python train.py --d_expert=224 --activation="squared_relu" --lr_router=0.00021 --vocab_size=3461 --lr=0.00177 --beta2=0.99 --train_tokens=475700000
Below are experts of layer 7 (counted from 0) of a mixture-of-experts language model. Rows are named router (the router's row for the expert), up (a neuron's input weights, with its number) and show model dimensions 256-287. Each number is 128 + 24 x the weight over its row's rms, rounded and kept within 0 to 255.
Before each expert's rows: a language model's description of what the expert responds to. This comes from a sample of Wikipedia text that the model never trained on.

# expert 0
Function words and digits in film, album and TV articles, such as critic scores, track lengths, box office and award rows.
router [138 153 101 123 131 117 132 112 167 149 134 160 140 142 162 149 180 149 126 159  79 104 145  85 150 154 109  88 137 161 155 110]
up0 [191 124 108 130 144 143 114 172 153 128 145  94 115 118 116 129 123 159 159 107 110 158 114 137 137 171 175 114 135 160 144 126]
up1 [132  98 128 173 144 153  80 122 136 104 118 175  92 152 122 133 126  85 127 148  99 158 117 138 139 154 117 127 106 112 144 126]
up2 [118 110 177 179 127 108 150 155 113 107  97 152 137 143 107 122 156 143 131 136 128  86 136 109 107 140  94 112 124 131 124 141]
up3 [143 117 131 110 138 150 156 122 136 151 117  90 177 156 170 126 120 184 127 114  98 117 167 131 109 126 100 153 184 153 148 132]
up4 [133 142 108 116 135 136  92 116 137 128  93 135 160 128 109  63 115 129 125  94 114 150 111  91 130 158 126 110 126 116 112 110]
up5 [175 118 116 148 187 115 118 108 143 118  74 103 147 122 135 131 140 101 147 170 102  94 100 123 154 136 120 166 173 170 137 123]
up6 [170 118 127 147 108 113 167 115 124 136 127 165 122 130  90 155 155 131 122 122 102 143  89 166 140 162 113  96 111 148 132 110]
up7 [148  95 132 115 151 115 154  86 126 150 101 150 180 152 142 146 135 166  90 133  97 118 121 127  97 110  61 159 158 128 113 129]
up8 [ 99 133 183 154 156  97 172 157 146 129 130 134 134 165 121 119 139 157 106 133 128 177 166 104 128 113 138 163 122  91  92 150]
up9 [109  72 114  96 146 108 132 123 134 141 138 144  74  87 114 143 128 128 108 108 123 146 160 134 133 102 123 115 113 122 171 117]
up10 [173  82 104  98 145  90 119 157 147 139 126 147 121 140 103 118  92 146 159 130 160 132 116 138 129 127 144 152 123 121 142  60]
up11 [153 119 161  91 122 131 117 137 119 130 138 140 117 117 123 111 147 137 102 174 178 124 127 114 120  81 178 150 130 125 131 104]
up12 [140 151 157 121 123  93 122 136 141 106 130 134 125 110 118  79 114  64 122  85 158 149 159 143  85 110 134 136 150 154 144 129]
up13 [127 113 137  85 123 157 102 143 124 124 115  70 113 115 131 102 145 129 125 103 122  94 151 142  92 102 126 100 127 134 144 166]
up14 [118 135 101 139 145 136 129 136 127 135 133 150 116 105 135 105 125  98 122 106 141 159 101 111 112 135  86 124 107 119 112 105]
up15 [144 105 112 114 108 137  85 134 200  80 138 109 153  65 117 151 114 138 155 123 178 138 177 149 152 152 182 140 162 115 162  89]
up16 [169 163 161 149 136 146 174 152 122  92 114 145 135 187 147 129 149 143 150 103 146 121 181  85 172 169 122 142 105 128 113 126]
up17 [155  95 121  92 169 104 133 127 147 115  88 100 123  93 134 147 108 120 151 143 146  92 148 124  95 132 125 131 132 146 104 102]
up18 [106 104 127  70 142 144 114 150 151 103 116  83 149 140  88 112 110 159 117 130 145 132 120 124 117  88  95 146 150 117 152 187]
up19 [109 131 156 143 171 131 118 137 126 143  98 155 134 126 145 144 160 174  92 114 136 132 118 132 107  93 114 120 116 148 127 106]
up20 [111 154 144 112 138 143 136 123 144 128 116 167 103 159 146 103 166  93 167 140 160 126 106 120  99 161 142 123  87  90 104 122]
up21 [179 119 126 134 106 144 155 126 165 104 123 181 165 105 149 134 157 118 108 132 184 120 155 121  87 123 202 112 133 161 131 131]
up22 [111 131 146 126 148 138 163 125 143 115 122 211 121 129 147 173  91 106 118 149 109  65  82 118  97 107 156 132 142 107 139  98]
up23 [122 135 135 131 120 181 127 150  95  96 116 107 176 194 111 138  85 144  80 129 130 116 172 132 152 137 155 120 113  82 122 174]
up24 [135 118 124 123 152 131 122 129 131 101 119 156 122 170 119 133 151 141 138 128 140 112 128 107  97 131 143 145 143 179 147 136]
up25 [ 96 115  76 155 150 135 128 152 149 123 140 153 117 155 110 124  91 138 141 115 117 160 103  85 135 166 112 120 107 145 121 108]
up26 [142 106 151  77 114  93 122 184  92  84 127 122 154 140 149  95 128 133 125 144 133 108  87 122 145 150 136 141 165 129  98 161]
up27 [107 108 173 131 139 114 148 139 158 111 115 123 116  82 125  66 156 153 202 136 139 128 149 113 112 104  66 112 146  93  90 122]
up28 [136 126 153 137 139 114  81 120 120 154 111  71  77 110 122 122 150 134 132  87 155 122 148 121 130 101 122 114 129 109  95 104]
up29 [120 118 139 144 140 143 148 131 127 137  97 148 121 120 134 141 143 122 123 125 114 157 111 134 141 168 121  94 124 117 129 106]
up30 [101 126 117 174 131 166 126 154 165 118 104 101 112 150 142 146  97 128 150 128 146  88 162  99  95 154 155 139 175 151 137  96]
up31 [187  92 112 125 135 179  98 128 132 152 141 139  95 154 119 122 111 119  93 112 119 136 147 153 161  86 113 137 123 163 132  93]
up32 [153 113 150 125 118 138 171 148 111 144  41 137 156 169 117 133  88 101 112  93 165 157 181 106 114 120 105  95 110 156 134 146]
up33 [113 131 139 161 165 113 153 157  82  92 129 160 143 132 160  68 122 144 106 137 102 141 156 114 125 124 153 162 131  72 127 145]
up34 [114 178 124 152 133 144 124 155 125 134  99 125 149 145  82 117 144  90 124 139 133 100 111 134 115  98  89 113 118 194  98 113]
up35 [122 159 173 143 138 137 188 137 117 118 109  96 126 138 147 115 107 106 117 129 128 154 144 126 125 142 114 112 125 127 121 137]
up36 [156 107 142 136 125 148 109 149 131 100 130 124 186 166 135 133 136 121 171  79 142 140 108 104  87 178 172 182 149 151 155 136]
up37 [170 105 124  99 153 183 115 117  98 118 117 112 125 106 142 125 162 138 124 160 181  98 135 116 122  93 131 122 167 137  86 136]
up38 [146 105 123 104 149 127 110 120 159 100 124 176 114 131 161 152 149 151 119 120 130 122 118 116 123 150 142 130 110 120 165 121]
up39 [133 117  90 145 207 141 143 154 159 149 162 115 149 100  72  96 129 125 172 137 114 177  90 105 179 152 129 149 103 135 159 133]
up40 [140  98 148 143 153 188 138  99 149 102  90 154 122 166 131 129 125  94 132 171 164 131 120 112 129 100 100 118 129 104 127  76]
up41 [108 145 166 142 130 144 137 114  99 118 143  83 116 159 105 102 150 113 144 103 118 141 118  91 122 144 138 151 126  87  90 122]
up42 [127 145 126 126 156 101 161 119 141 136 117 162 122 108 141  80 119  83  92 129 132 173 149 113 112 145 129 147 172 124 197  94]
up43 [148 118 124 134 144 104 143 123  83 125 142 174 127 129  96 102 118 125 151  68 137 151 169 178 138 167 150 127 132  93  73  95]
up44 [128 156  94 159  96 129 155 152 111  65 176 115 151 151 102 129 136 121 141 145 150  94 139 174  95 141 155 146 100  98  90  98]
up45 [170 161 110 122 157 155 110 136 122 127  93 121 117 143 134 141 108  91 116 147 119 111 149 127 129 108 145  93 146 126 131 110]